python train.py --n_layer=14 --d_model=512 --n_experts=24 --experts_per_token=2 --d_expert=128 --d_shared_expert=384 --activation="swiglu" --moe_layers=[1, 2, 3, 4, 5, 6, 7, 8, 9, 10, 11, 12, 13] --router_score="sigmoid" --normalize_top_k=false --routed_scale=1.41 --balance_loss=0.0106 --balance_bias=false --init_std_router=0.00863 --lr_router=0.000275 --n_head=8 --n_kv_head=2 --head_dim=64 --vocab_size=8192 --norm="layernorm" --norm_place="pre" --norm_eps=1e-06 --positions="rope" --rope_base=64000.0 --rope_fraction=0.75 --qk_norm=true --attn_scale=0.125 --tie_embeddings=true --parallel_block=false --init="uniform" --init_std_qkv=0.0198 --init_std_o=0.00374 --init_std_up=0.0198 --init_std_down=0.00187 --optimizer="soap_variant" --lr=0.00134 --lr_mult_up=1.17 --beta1=0.95 --beta2=0.99 --lr_head=0.00555 --warmup_steps=70 --schedule="wsd" --decay_fraction=0.639 --decay_shape="linear" --final_lr_fraction=0.1 --batch_tokens=65536 --seq_len=1024 --doc_mask=true --train_tokens=578800000 --steps=8832 --dataset="wikipedia_en"
Below are experts of layer 8 (counted from 0) of a mixture-of-experts language model. Rows are named router (the router's row for the expert), gate (a neuron's input weights, with its number), up (a neuron's input weights, with its number), down (a neuron's output weights, with its number) and show model dimensions 0-127. Each number is 500 + 40 x the weight over its row's rms, rounded and kept within 0 to 999. Numbers have three digits each.
Before each expert's rows: a language model's description of what the expert responds to; "mostly gets" lists some tokens that are sent to it at least half of the time. This comes from a sample of Wikipedia text that the model never trained on.

# expert 3
Description: Commas after a birthplace before the country, place-name parts like York, Kong, Carolina, and numbers or bars in sports tables.
mostly gets: " Portland", " NY", "″", " Kong", " Northern", " Carolina"
router:576546501544580475532527527597541494515552461499462495448502483514506472475505469463470545500524507437470484444434493554467556565533428531499516549514463599521471598517538527509524541514435488493479486492477469477467542490418384533424520506538500494537458503553596546526482476469478499529557516566544471491518546482505492526477482431454470457536480388395523506499507451526453552555536
gate0:550454488506469490483489488561520505552533535481471495459490495513503540471528417487486523443464560467506461474431569490513500528517490533591533478473452524574525590510389490539505505416488447545503444461538458517490443510476467556556508475501532502515454480601531508522434467519501492446468489524548518450481482493525584519455469475488466499540594491460572551502530476505474539579467
up0:605543532501486429510474479483542446554428456548521553497533511506477515437455511542507561497466450499414495534521494503440545484570517476431446525499467547555520481458466568429555483536511492544531560441428512548515555508506627451511537516504491489477500498493550498461470460461488535497421433626470520549418548491484508530481502486481429582531574542544513445513549482507420466511365
down0:476489586454484528498529538569573531487519472476477501491492489507520479493500624481494494439531576518541466488493471539523476575479569516500566484508560465487508508465502501466444476456510498442516439468508506488459516597536513542527506576521502462462486534531530540517456498465429499613556476483450519455535587477450435469548509460489520441418472511416434500549402568468474522540471
gate1:549492529495502488501453475511496474467545440459448580526418490502454514474540435496476517542464475550401462512437515462494551428500467370480527504496450532478460557489462564469509566503484495547491442528535459497492551438533485442486549491470517564501536498518502457499510581465461468564544550490422485548473479511487472472521498454487478493557508490486519480487505529548474504515462
up1:425529473511496429521506474520571583476540540488516501493436490514429501500522556488539501525447559404543496488490421529493441481497470493503512455532435517430506559524467529427518456509537537474585496478434444482536567518509538486445496534470454519434513483462487467485477480484504557588513478403454453480498494507561426512512428531492539433518501491493531528539519458482579484454519
down1:532583495496481486509472521475507519513490494533439551467434493487528432478517433460526424414493470432495477543514458487476506501530491421472424463452530489497548483563527451465519511467426545450483528476455525541495490463458507479567532536527484510441461582497532533451425513472547488535484490509498533542602497499433483419460469520483497542499448479601530509552520506493518479502565
gate2:507652509504453451555567501477473528440518469526481513472523501532505489464514549519560473486459463497537588423521492518436586440504483528428444576445460580436494494546463518476450504570526479475466490467543536451471503457435560447487494506508511495552528564527486413505466529499490502564470583556509469480524526559492484486501525410436496469577478452545492514551450468480492455482476
up2:414522457455477576502494590584553525564493497452546517510571532488513540433488512459474491552511516549461456462500481539492456610532512417520446477560537466530520468516517488454540470429482533568559476510540506451497433475469507533501572550480536499452478552473551522495537485477503470451521448380454505520547504470517544592535484572533573521554460495439503528477530515476534484526488
down2:466544521491555518500486514499603440580477545550500497526465500464540569479478554446379524541577492527487481476539469438464481501529543465507477512487508386536570547566500487461513451511541524507451566485567492507508588466457545482455495458495564456478447556479488534560467471472475480487447500396527502501526542472528451486451552584518519460578461533521516561498540506501579503526501
gate3:550471475527523538527493504469492447597503474569449486491520445470446530445499476535463521528530475416446442471423482458467535454448489544542537544513425504444498518511524481490489574493440454526536531483559500442494477486475385409509486476477477492572509541509536501528512442504461454462494466464528480553461535503490490502538467491470498524566453442438533499500512481516458510478471
up3:418506520503562494510592569521494564514421507534503597521502526475541471548562497518489535489509546504466475539573504551522508449567559476510510499562545536597410512578512542428554525526469517486512539449470512500555512510490498513505496442489515475515447536455499552466491479463563520511522547485557549529509567598442503500508448489480556474452453570619506511505509479588449423468489
down3:503542502521551511533547466523406514524492441500483462489465464463484469516520539541541525517459481485481427537513563429505497503431529423469569530461522545516425516516520509462510552520544431489503505472483517510521462488419512534505493534486483543474467496428498507529480540486463534486442497480500526442527491544531414525523467585464532555489523447481514538501490461484450507502499
gate4:504454518454531515513522474563532560507546456520555483452519433544489483503467452464434479401515479500463491409503426472513453467481503502496483537523530507565509560441522524498529435550418525458502485440494517497535444548445483443389537520529448485509473442522540545510490519527534538451522499582452521508483507504525456535454495534548500499525489482450498529457486502522498573459459
up4:472491487493542520485581554507476517527480467516590509493450478501441586532495482518497481522489496480475515537514461529537520603448479476550597492524462430521421490519447488466548542542504498454491397512535567422506444510436538420481507499449483497557457423488516514532543463463450536513479491490536456455472461492437471502488495518444490567463545542556501463456522541491497467475517
down4:523500543538481522522588478559507448485465530511608502485435544452500504475533522559531471516519541495453501542542566436475477560477461494488478385496518502493610525425592537472551442451501518467511431485518514538528508438515500543470454480517508554490521489459462450559484594449468505525514522453428469480571507479436468478463537510528563513470441469529443497481531543432546568490559
gate5:489558495566560490515577471504528466508550495473552607455487492521517542401561513552424491539477510480530494531478443529478507514501457562470546577481472517414492594451528593493444390483435531497465460467565514437462535508463451558486447515505484497496472498513511556542448513534488538525550466453504528512520501518510485514448464537543506442474462453476423498476516453519424518499546
up5:500507550520426500502503466529524486521467450553428548465455522485501473470510541484510483463489520470486472517573479440514495510487504495524456499506467500482480441543511513489567479489519406461494554462558475481525558493544469459428465460556469469498496513439575499547507561487501473493496480541449506499487482442527506455506539463423471530485414466469486524547519486498446499527474
down5:562562565574518517488469580544505420518512447466471577504543510486445508467491509512502461497443477503479534540479509465511489539567487504525542491527484587504466566512524414464486473490540471479520485474448495596483432490483478552495520517527475498486457471471499547565556547513548491467486467464509420509561549494533504519573561492528466492558459467488562514458523512486513536478467
gate6:535491492510503578490578552451451461463565483603466536466488511469466536477585544481434507523472465472466570536494579548517482527494593482504503553524451572512499457500556500430508447515460464472440473485484466572508462463493518528452477518562530498530485499549392544570489438465495466444473527529543523389495489467521503549484508385538470599537554462579504594484498461453546520487474
up6:441556520496475579468467471489512528444410510467507539535495524555448528510536545449550455438455546424524485490563507452511513526479519497493446408493523487443534454445535423501563481482549523471573516509481446539530420505488525544456511523542461470528507536432498535583519486447508566510537491493502501572483457471526602515476504482523525528529466526523432409433419524500480490442506
down6:389476592501493493492510533528505484489474492435551540525431491461529450505455516513462499446537501522515525512531420468553496518561498539586519546543480484444499522555546431478494421482499479449530389521480450538486511460579472499479520500512513473504607426466462523532497452471479506440545529540452478482510505540506561526437505464465543459542509536482493510453495531524489577535512
gate7:500510477533521452526448530590543432542580466490426475517462396529471474452529443489533480501454602371488547498491512571512529513442456555459490529488475497523464590522458529471510560463448515490489461577427483523496463511468513463470491525505497496547493531483553492442530438450493508480492446504544456474489498484486478494551439483460524579466459464497534542506564524482504517495461
up7:442488457440500528459497367507489420493549505536556479492482524424530544522456447536501568477528467494530498465525450518533438440487515516559486453485530496470503435498533431526460489474481534540495504481518453472493359480584489489450533479443466533540450473447517509565465571529523567538518496481481494527475534513496513510463492523485532474493489466503445474438525482473531503519502
down7:499520473464491480526550512536510472492476548423542562525516502547476546498504465483585548466448457504434566485441484513559555582485578484534504470505521519536485493521533521554556485463587583504430522556449521485453481544499495468488531501449467530557439457542548448460455480457528510511486531494467520497573454582524501512536432475558485552537546484557479475540438488486514503489457
gate8:524481536539542525520450510564539480531479503526474450503465466505460456474489526448538516450524518504470496457462491497422555513528474591487555490527483512500489532533568488461472489531536436459505467504489516505439438432500471424516494521499466466444477443531517515505466524459433573488523510482571464522544501426483466520514511503557456549457525446498568495477491501545446448552525
up8:550437524486476515471520491507517547512518421517483485486474511509463503483473460449536466516519483593525499461493558532450429481483520507531534441534519457535486518462598530488557511523466501549528470513406446528516497452537470500504480509515505431510473537508539473465493489459515510457450555552542488520496494487536509540549525540485438451489535435485516515442504482481502471498518
down8:457504421544524496504501524544467539530478471502430529484463528507525487551480510476541447468508501474524489513515572488463502526610500506436531444496493452511542570490436497575493450538478422447522490477579478469498515519430470478481498469483491484524490500442478557522502493548482493591565462531551557515501502525569487499451472517570438487457515492426452511467437542426509502528501
gate9:466534495490476509474511454479502530475430445497482506487526533555476486494489458506423526587483565528475447509489537496481525518471475539486520589504545562488485528428505584508533565498476534485523525447521503484457447431493463537535496555434468487489497468554546410502565541508476478507506530497594474515469564510456505526522507447489536494559424473486518439451501500540375460486528
up9:478525503535535535495502403469554529426415487494509480520497458497528526515497502523507498504455563555450432493517495478505550565507462491494504505464526521494504527483490475524506490463520515512506502467573472419504441497556460490530478546466467432506522501518551438555530562504452485575579537487535536481507507504536509610516458437532507572533428473539475443460496500515355480487476
down9:515477511529527512543537457566521441419431491457517444525460555514479498493533490519465487449517558460532492443499412483478543454482587500505528491510555489494502525475400520504548526508563552553553461488517458505555560508546512492520523395538477542535542512481459574526521482479508543483484476492467464467454560487528504530534498488548532452511381506486497538511467545428485561429464
gate10:521532430526508519501525526549468502486516541502495401464511547461537522455558505486564586513527497446541530457571538574483573462528499576584520560536534557608469510388526526475455539512511518492513515441503475421434503529516525564488499476508513472503480498492417496500472515547509448502458525533494471437529524514469473496462470482502527457465552510470460491505489476498490526529426
up10:534517496541499551494486491482536466518601545510566484511609474441483504511483565490470503462477469504495454481444496489514509473507403501524473511545475497525481444502446496516496402525539481547511465461441471524510448538492483488494573507513516527522470542526529488475497540473489515405579479498481438451540583455531488565539553446557553530530532524401520463478572572535470467478491
down10:500463472573448498534541487544531479497461465534558532457439490516504532489455552487507459497472414522474516513432552504497444521452529526517500529496518448525485533527491494518478529479474468504508501449465521497539516524490472384448461419550461533451516481546453528534470505501482490510512573520489561421542471545613513511514444454499558468514568430473519490542509501473537457540478

# expert 23
Description: Middle and end pieces of technical and scientific words, such as y in ichthyology, ro in antimicrobial, ology, ium, ase.
mostly gets: " century", "ology", "ium", " electro", "ologist", " Science"
router:559520527458545476526496474580528528428456465496492506489518523461478509511577516453510471471472594483501559467474591523527487520488581481496498506478476523470495556535575448541476493558485487458487519526507440464458498545444487486379494508477509530519486497502554521478526517461455527504527534557529487503466567456516482518532500482502415462442488419453500447449430446568435508529514
gate0:528446532449476481491529534528505511462472502493412506444512511471530466485502503481489462504412468578480498508492514484461527505548554492541453436484454526464496484460486566507484518576445492537441593431509504623476450583495526544520533494489558471508515456535492442451536594468492470579616531474508475490491453478548444561494530561485512519501540421486541473496506505460495561483462
up0:422572505456472561475511451405544447538515496476604498587485450469482474527490539523473478524462534451484535530520525532486532472465430471452477482496467471542498512451484516446493474540446516523429441478479452483495437517450478438507472560497463499453465487532505467502504543599526490508510537529525506541534515495512405495525497485541503450476479536460567508594517516548518486537479
down0:461480536490519529533540577449558558484519502497495505487500475460457485495508491520523545499510475544519476458548563498555496475468474550528471488477468507610508482449447443415540417514517492445500460567541511513567461559482502449445456507453513449571481409568460463535480536528542495601441520494460544398533536491507470532506529470473497519522412469494523423449474453535478491499509
gate1:468519488472570536514485486551489515466517431508546476489504571510508442506484560475497553546467517584478601460437551483560550463486555521514487552454559488562532544556520502537498491559500512505534553451464460518481429474504492470444497570478510503592424583468545515523566526481360488529485510514516445418432490506536484550465489434486500586482474486469428527431456475503421525507529
up1:494561458560496529495505402545486456535544532488538473487483453550495562504511465492491475420522470495540477539523484448447498543508419518528492489522410506446485486443450576449490545538468464465471423574559548488519535528499522520572500405448505484429504516547533488492515491536617560486536462503430462507474495529583523469521566577516537406525545499456522482487594582480535557533475
down1:543524518530451481490536517542520508476625449466493460493450481476485486477536447582449491513504503475483461506558476519503564431505460575531489511507491526389532535499530543525517521552498551501528466476479508447530503497501476529494463502561514493520454518519484557553518466435530477468478461540556527492501513511469461530480472432429537472454493547539450494461536492476533501490519
gate2:560461494483498425494455505508488577467532519491520505494502427593496516512509492472502599499477480526443544499478474526566487569465567509464520526497550474477572544440564427474483478506510461426475530427525439458460479453499497475419532530504402553470420449467563493517446503486506444473457559540527543456532491533500522555489558365548483508502527480496421570486489539509449448485550
up2:507533512485544450473506507501483510523572517514431529533573490510459526549520544439498538502480547520510577491512423577495495475507525500417433523514527462502531600496496477498455526584441425396553540439459543478407495464463505471468478447475443501561435503454572448510416470493540454521479522565565451525506545498495532569512536420573452503505436437544403493471417475542484477497453
down2:461520487489432521532518454526442479504520497489503461471526398489521468476470487498527582593400468485460450531554521532532499476516468524531556471472567470442489487542498506585451527454551497542490485558487500493484529496511471466466511429483467513517500534562547496499382472473484486571515553504534474550518452491451478530499581465528574444503506501509461542519505431536510502573494
gate3:474618527469523443457524545537538533473432482477456423513498524384398496455529500473423502470468471443472460546534483512488509492483469488500457512497488525503445549520519505519505465461488483517508425543507499542507527520422542451494488575494530530456471486520613505559485446502481553524465533502461510525492500501482527548465501444523446468529544481488510471466536519482480547553523
up3:504518530452448474521498409539442436540538515448508526450504469506493495500468511497542478469465515538478514509576507440521470424517496458544559478524430476526488484569475496507442502524479493512497519514576417447501556514511501572540517455445521524485486568557527470541478523542538502541555583448528517540462508466453505476503475521426473451465445495449497490522503499563451464545494
down3:567543470532500555435488532493462438541496535525484467503461443489458416520520518489553547493462512498500526440461520529538551537452524543511560545428485499478518416487480490551526416518431499486420587445490506505490435560504480491487466569442442550435477480562448503522467467565560467497484487464505437496546509471476483530446508431495466496464406539499547462451495573470455480497499
gate4:493435472554488483494523545419588482504496468445494435527486493491456560523521474464437460480551532537525559490508494532528519531548525459515461444481510519620526557556541446497546451560539497479464522564490437497475457488527508469509480576464539482440487430464512553404483494472506532490510515459508545467455461516475494440508449423450478442464463539504548483467454421491450532493484
up4:433446522493572489519520505521515527461483524419482455510538450493495553524477542528487423465496549502574551498504444518562516533451519516466590444519494476556502502544509517492484451460561488471546532484455475491484506501454543443484497499431474516426486414543469438488448460446556484472459538436513532474458494535458459484486458462479479459448511493453443479486489454532514509504470
down4:495529524485565470488500491463527489482489463449493587471402493526451505409518543502496552486462440510552483459550500508504545539410496451471466483458497508449496498483518484541478479504602516462541454593496507551511467453498492481604462331544519400465588511474530434509463544501525424450542519463392454534517449551501517531543599546522555495529532526508546507429473486456510507454494
gate5:514515487482535505492494506547550585567547485439482491501536522539473516507495540422501474586515523524482596500531439433509515490527423538527447498448520573476512540499597509517508499436509554450527574550413450538480504443549498541518515562557459542489564468459538548551442526475471457522465553496511469485545493442486525510488454512473476518457486537538449544471425490525467511544559
up5:472485521527532480499509481406547485514378522513522500498434426464515484457555548516509517474472520508565527507562462516472507494489524456458511469501438487541508479501486481544493524525479506485421438543558445498539488488505519486487539444460512521502532489423478484486436511535523489439615485535488460546467429558523512440482538481564605607526554508537564577492462552480491472564519
down5:471462505526521519496514447504558451465496475536541433447464451494503457510509458489521506515559582546515544447502562511438499463519481478524554577519461461482463533475480524539474431512469434537531516502506511413444551498497466481479570593535479428487515520559479579447517458537451472505543427566507546538407533498426447435522534541438434516485451496450477510430484460601525572490534
gate6:499581453418504502493521463466440478516473459407521531520493535467473525526502441485488483473524476505536480529501544444463488509542505477497536455559470470567509460450559606501447451487385499505492490516532511524509410574421476518526522480464514459566492562494523550519505536467560527447508533472505439453455491488559483517476509568529476435508452467431537430506446455465454463497478
up6:503511532508511515516536507523512437562564559508408529494540493492523519477492484495492456512433517494495488423551508447523552441482524485540461541548493481458536536478516482451502553520472494514440522487465515479506542500506456597562474512571477485516508499504483535488426544463523452545523444501465377494502552487490456528544446553526561515489567528513533516437558507552513466539516
down6:451424554484470453599627606474513526515435465497481478521532508577376500478435566474539504515523487452548486474577474522459538495468568584469450522523460519456469581538494479410464509468489438461485508484463490531441475529454517543534452526525472473535448481459546462596427498546458439469524518582466415563460461447595525465490466564550525497503537480528460542444438471514509566453521
gate7:550533551463477489510407548483517540491529498498489511472403482519544500497568490437416458530524525523493446483519506530513443496479465485482498566559436547503475539422564487542490583560447511479517571495367471497419479594461471525537431538498549540540502460499508554467513505437507461508499509505544478472531516534451484525538497442528415487537474393498540568467532486429475525509557
up7:554447459453515440453554519562538440477481525549525479503530478474469522526458534536510550463454490545559546529493525476513614575542481508551472472513514450487493463601514449539494517487482531530473457549504500520568562495481498459462511464457442446453459507483497453548459514575572497521528498519438566507539442443470533488501440580478492485593500545499479480524526544588530492527431
down7:501513492476504547486503558482488464421483519464524514504540546542517512567511464563517429543488574543497537441501607576522506558603511462498452492542552472500562430545467512392542517463507497576510497481541496480466520500493430489485504492440442465499532489567489504462497468440515487557498500453481520495487504543476574463485494565490541513593510476480484500495542496504500468467468
gate8:489496417496541458504453486518502411433533452504511488464525417490561528514441434494494522542518523449490498550450558500449530422464512503487442461460502520443543531459469613521469497458487491509436523567465506474506425474470418524484479544444433514567486482513497576495513540426420515561458545524495543531462486495497450430511444458453463529491499513507540488566575501500470509542511
up8:504539548471461549480402538511478517542501473508586515535495497463581518538532517502525480478493483551464591434517502492503526477469437412456501555479430499487484562545521531496528549498485463530464405486557560493557513452501472502432507510443501485497537507451524493493515531480479458522607485429441563456511510456565446457532540554482626487558528508478482480508533502454503524453396
down8:528524471475550519443525492464481529483489491512505478491473503532620513432471476478489503536483441562575534388504599539577521508467551458484519521464481437526509552560534543480480488509503498480493480541570476426502508527448570468517522453523547486566444481495463470519481510581580488518524505481422512457439475532501510475515472448542508432477531416468518392445513519527449493560514
gate9:469519551498526475462503497530508490528519496423459486459545491494473490497529471449538549439565501475454506478437525501539562459487532499550545464495512552476479462508556530548550522447469497505492477514546456447461491487548419608472517525511529564541501525493494484572591490448474579596499433488460527482496472503464503550522511485441516523496556468431485415449519481565450512455542
up9:455492522495471496522554519511627484535513494437473510475483398508568490476516438494486501493552519492510454529506454482522529535488514533465473510461466494508562543445520451524500503512474501415505521471540459472526494429508544441523398512500449461523454529442515490418484444461447497406535583483437496550501561540531459504516478543533532449475535498523505482485540486515519536619479
down9:486486435537506522443473462494562457527499468536504481531482570562508459519513470509494494470411512467435585527487493503487486585512492554517437491555533484427462450507535559552519437464585547521539578582514493530529527475523517522519486532527535512494506508508457513460405519448508498474479535507616481488508518443464493533486524517485534477506503517533520469518542510519530517552533
gate10:429441533481506482483511552493541402521473475469554474555449453477451445558518468455478538526558608457576491492511510548508490468496575413441438472519496529493520522583514471499496489515441491477528519514503496504457507551454499487503511506444478533486503493469505576536490476475505497520535474525525525477440549467449523507483481458420543441561417502519448445420503474536430482502490
up10:491537529546543448506488513440599491518500502434501525471546425507511585479565514507462523476556483480470542534420419526546478530495483486572439492556490578541520500509589459487482512501518512460436549570480509451469436458503513514484467521535504506475505474429521471422490458430512482463503521484439485492502525475507495446493436496533484522496501555442467457561482495542561476579507
down10:500546478525531514458471488500527550477537459515477484515525525444440504455546492485456398472539486508523415568494483467520500492561581473529462551488470528545478563479366486526538476542521533482511472471513446462495459443506576494477506489543538449460484497494459444513470530487559448518567507472480550424484492513518504474548532403476435449500542447534536458518495476560521445533524

# expert 9
Description: Capital letters and pieces inside acronyms and country codes, mostly in sports and organization names, such as UN, ICF, CONCACAF U-20, ECU.
mostly gets: "SA", "AF", "IT", "FA", "MA", "ON"
router:534525502432495495527520526564531514480549453543536491493531470496444518473535473439522408486525506495543486438441539476534475533582542520453515513440460606493487542527493470508457562462526484504439560537515478524451508496456476573494480516487519537489451499437540517542528496419476538512478403495563449473518532514506505554522446425529403426527497496505484543469495361514441532484584
gate0:473561509491525486517503537491472494402465381453489503462499469539524516522487543517512507530537464467460487459484520454507483488488532509492455513447539453529456581541531462525518519521507446532466499555453531455518463441478432556515468460504499465483488567494487508493501493532430488518541491505583514430492497505492419500499518503564531476565575447435504485451502458523437558553509
up0:539440467461450486479513509510489561509564606425477514447520489511552495465496542530448516427464457484509575508524505505447495553494442511475549498515499483548545474414474524518432519547455548455590477452547530509497449494484568483489574516461503547470549461619579489537490551465496537514541545502453505570549505461532473570487485561454517542526503472513517440492504587538520521520478
down0:440421506518555466527553539498513500532499483537419523469491510546500434514583503534429481476483519588486497493469483484550452505524544511510487498529463493449497488468500498532498469481513475570491525468553439483536479537484515472451453524546566570538499541431534600511556534462477502573529542556484421566539489506475424549544519456506536519487514536530485487493411543506514494509547
gate1:591519476552505502524486549584521553519552460513527470402568444472529511490454538521507491467522575435497495479457490530423546572491492459515477468525476535470522556533507467491495467522522505466473465504423462494461542482527398554514520451522486538476389523454535584491450466573533534395490407494551485466500449459441534477506468521429511503529509524442457497507438508599518494567531
up1:544499496469467488544470546489491468485519518489490444495541457494439556466502515508500468487430463522579565513478508523459558511456477494540461387522564517487473500498519489495514480568542507423539513490462482465465464554480497506520536484472518499490448491492461545542495467473492454455541482592448516495472540483512465472509457531375494467459518477481454515465416458540524485410472
down1:581511433472431490521495514580453496474495492502511488526486434457467522503532416479473515470466428463550456519535440472515531517496493543529464484579508447509496468463483418501454465554567526428542483479455498548566538422535573529505512535548544460460546503476498516482514470539521517506514500521446499443436554460516541515499443475448531580478450485469419484491475528548437519522491
gate2:508506499457545467533482450540567454514547492498544453538445502509432498520568473472506462538497495511457500533503535545457474519618400477479582432544506524498517551462514515556408434390507504488522537446490452530448507531492506517498540491495493633572465469472441528483511498422436548468474435493584499450472560592571473572529475466465416490450566530527574502506467449584448537565516
up2:528533520441534515494486557512522560594491470506478505502432514512593532461545476470397489525497416547461524481490491500504487480411506502534459557457550628507464501430491508454497435582506530500475549405444442549535469481514569544537519459570402484442538457490539511507485565449553580486436514463571508428455465512491478534466475567456470457523453517470506511450532485484507519548440
down2:521503494560470470515547539448540559494493494515514528570507476497447525506503538501447448541548435467500579444512498496461525456526520508513539484460514463405494507482534518501425506494470501503494420505500437502504493539551462509617512506562449489474467511579482543489395461529481443506445522548520515485463538483448511475473465472484487489490461469499484468445538429428535480454491
gate3:510483532559508457484505525602594479508505510558543445488486507472517524469498481460483489548508589548419534522479456520468505513515529502482574439422561497582531602490510502513475547464520523538508478444472558531475574458435539513552494490496506452515425518537503523524534477553499518507471517495527502457535547457496499542502496405466456445474535559491535502599485500502502423509484
up3:490500479468499548496486520558557492528438517429491479533501549528476527511505477485427423490578476486509496423550509528469510434486456525487542420480471522460579487479467511453479538460513463508492485456424505481534557467437534474554525489552479466539453524506492499547467435473464563500500511487485456446475536457476438548494555481466533481532504560527495528479528498558522532501505
down3:499541464525505477446507492477493474464566449499524452489548541507511503518472422446462477434573467534497448493532495510454422522522554487519544416547572443504495541465517493432495416515532488553526534552463553457454500516508533542574521503536501439533525535523515497480496484486403468472533422506532519500574454453494497533486517496452521527540486504560499522523552519529549455494593
gate4:541548542423523499505474497546491494484557508492477586496498548461449532449564514488530417493461539490494458441427521446466476408526577532509421487499494578572470507442502456465500574503512515444455529561490535547578454430520506560459462515487560507470474452496487490505572560459468550479553549492527431461465582579557454471493443536420492556505459431492504474436504522496492525548536
up4:507511548489472523555513469434490473566447524559511519476465543467486527519478497556578497485419437508515448573548456475506502456386538501469474502518498576498483447476485507511435478505448545564471508497427446522530470456566472492479498507525531463452480519505493487494547574483503540493437465468542427610510502533526501520491434472526446523518545522424542495554465509572502502537590
down4:518448474522570484483515436523528515453510517484536469578407520542506515555523477479463491489529457582484452501467535446485615524507531558452507569555480572507497490496474518492484535480480482542490428480555491508504491522495512456487486504506539488534531425564525587473450475508528523555512489469402532466484500530469484504505498454476506516488485513539514500549553482505482430509551
gate5:496486463446495476495481458550479507487475453523565463533483563532507548469570519538482546514473476509542466463466437489511438520483463564484514492402554560462502505496533589480484515484495524634425482545537480528500580422472452404463552517491542515392532550419533555513518492436497522546535522447491510476513461520480598561480469535488450470464485452480443482519493475535504449473505
up5:538512499466428458504467576490487468481423497469599477492528475583524467537395577523513523443427538437436449519485481470593526466492425574520520460446449460503517426397501449582457410523476488479524537485493557468511497431513528499508488505553479492502481484499542469450528571505520522450486448572504533521502457534535522499412529474577524507553568556494459534555491456536491412487490
down5:525534499582458486503532485485574483501487558455536522521551504516529490599448437489436507474504530447420559513399475519490464478417462541427462546415450441483550476466503503436461511458462493574499453560564454482462530469556463532561593531523521455545498537503486569576515527538498502486463525559555519455482582524530507519544504403458529455573474404460442554544533427513521427552534
gate6:511529510490483506429516581530521470554482475498380514503492494543461434498552488455499486460461540525438532502489450526459463494465530449417498504437498530583506522535489519454514542473486589498526533475532515480528531521449491502491497515455503569476476492500531529493469530344527495532463484427463445544481529498506532478549514531519458468492540496489514497473567536432484488493458
up6:591556454523513571540499521510438461512512517462545473554483487455499491526548508495469500545440463500464516434488511446462571434493565492512626527539502472480436452534519438477505488508531455504471536545559519474488539573542457498524481545471498457580505557492477505535507463454456520494524506472510464518488395505527455576413456446552500500497506450521503526498495435500530523389469
down6:447526534478424484501535465459552454561606565502483458489503393571427441514507530509487463470528487476508545488534459454517500496520470530496482548546545502572491433537445497532492584475518514450525519492471482492561518566555496511464494485545486447466499451458477454500369494497456490591484436537481553592538530545488540456555528495575462542535541495497503478420469545410547481497484
gate7:511580521463420427569537586526541517463421470498588553450384424481482503497473534446440506473529485537473492542423491498469465572545571405525563561467479497539482573483529493540518544512554491531519481453497509562527530510516520495485502526448483454556453495514503526501497540500441574446445536495549491520499588422510487555494506582530569467460518472421555562503438528489529526501518
up7:468468494477530478519505492543439401444532487458538524497531564521491543471569519429553519510472484502518449475504481503528520463523492488557512474463517589429505492512536413473583486468445524561495536560541499528503486463535520548537550497478577436436567500479530511464459486485504498546445448579482551495556532508500545523486502496576472478538555500536422459541492457497550476579510
down7:545505507475422503473491534482599551500483513518562512512432520507459518486544486541495500577565434583508558515572505420448462503521540397517470491520470555580485537510522498510529507524466430466539469579502525496478476460514525498439490473485487479498481532518505530517489480500449471551574537541461466470537466452450491524501475443485481490455512537562522492433478514396510559612559
gate8:451522530500464520524572460509499461537536487428472479546508487531507539542554520500489424411559525484555533464496512553459476457476473541405517492454483520510526566533437541512439491466549460434480513475552454504513562474406535505505484538517534484491509525548529521449528453454565490542506460487430518578509569515488495436493536415550533504488449487523488488496524457552538470499509
up8:550430509598490502481412524492517530525501527595510493425477490450520455410525489519488528500493472506480472556501449500515475515453517501538601507532493481524451493487539475373492503495475488577544543468453518548516410488567500478528515494427503467487482490494516488489552495547509537514459480470494519454561427542516562520505431555503401426551488458480487568531518522454511580537505
down8:466506433539475489531445548565527564521518452477555481531557475432495506576513397472533489535558448502510418477471416494462502485465511536489441518533458513477536538460554488524458487525511527538555512529487601547434404473522435575470572495513528570474496566503463607522466484491519499569542503477532513463495524485511521502555458539515557462489480457456494490433469516574512535519406
gate9:571520504450496513431573479555489458502450472427566467578523485503582504552598513492481479549492538476439516539445512502522462464490468459507505467470463508546533545459520492470494451463526499450469523511538548413475479369446526570478436446464539547472489505536481422595531463443500525573515481581537496490497505449489510599467456494538543539444540535468480491430420464522458477505512
up9:481531485519491500512457553501518492501537525521572474461487496511487545542472575521504499419437445528579479543551527477546516513520467538494467479515574483555515482520517562417463490485466477516509507450489466546460472581553505551497491547478513565495573540527539575467470552503511474503451563502516429459546496544479457502505453561542490479516522507471482479530533488519521580570403
down9:492478461446559523533423498455475509469526490519510510547427477514490516461443420425496533555493552484466553508464543475562511499483499495540528470446454475431514468479442467550433449554617459457468518451516500510582563527477486463464402521455455430471507543538479417502522511485466467467442446444500530512485508516479526522537473530551480501522499481528540516478454432466461516512475
gate10:488480510398501563434535520517523547544490478502485464446560557504486454591552535497504506464510513491470430434520517516510470558539520563513513527523445532518506513539512519536480478556547436493461451494405507484549553496421539519466501472494552465544500548568396474563507448456509590467521522506531482520459536530554530497471507489535485558591519446481465472438493459554551502470488
up10:490537533521531525446496466454413476513531503473501428478572507475517483486471532500484424540482473527525489403458504512450522487488521561516434586459499528498457543492530496516454486580571474475464492491446516512480520541524492575469571481524532477505557553475540512509490486431515476498501461464509586468413475490496604509511446529535524415541500439479515528443346482489500550470518
down10:438447570509498423503519490579509478469490470535523475539483546457494575476565503506483562482418512421515516529511520601588504548505447468430415456559523463502470550531530479534505495493437520487504491512477498520532469567541483491485525493478602483541480529489453518518536524477519517475476460530475560444457522426495537510474479560439548490497521550509551435514504565524536507481447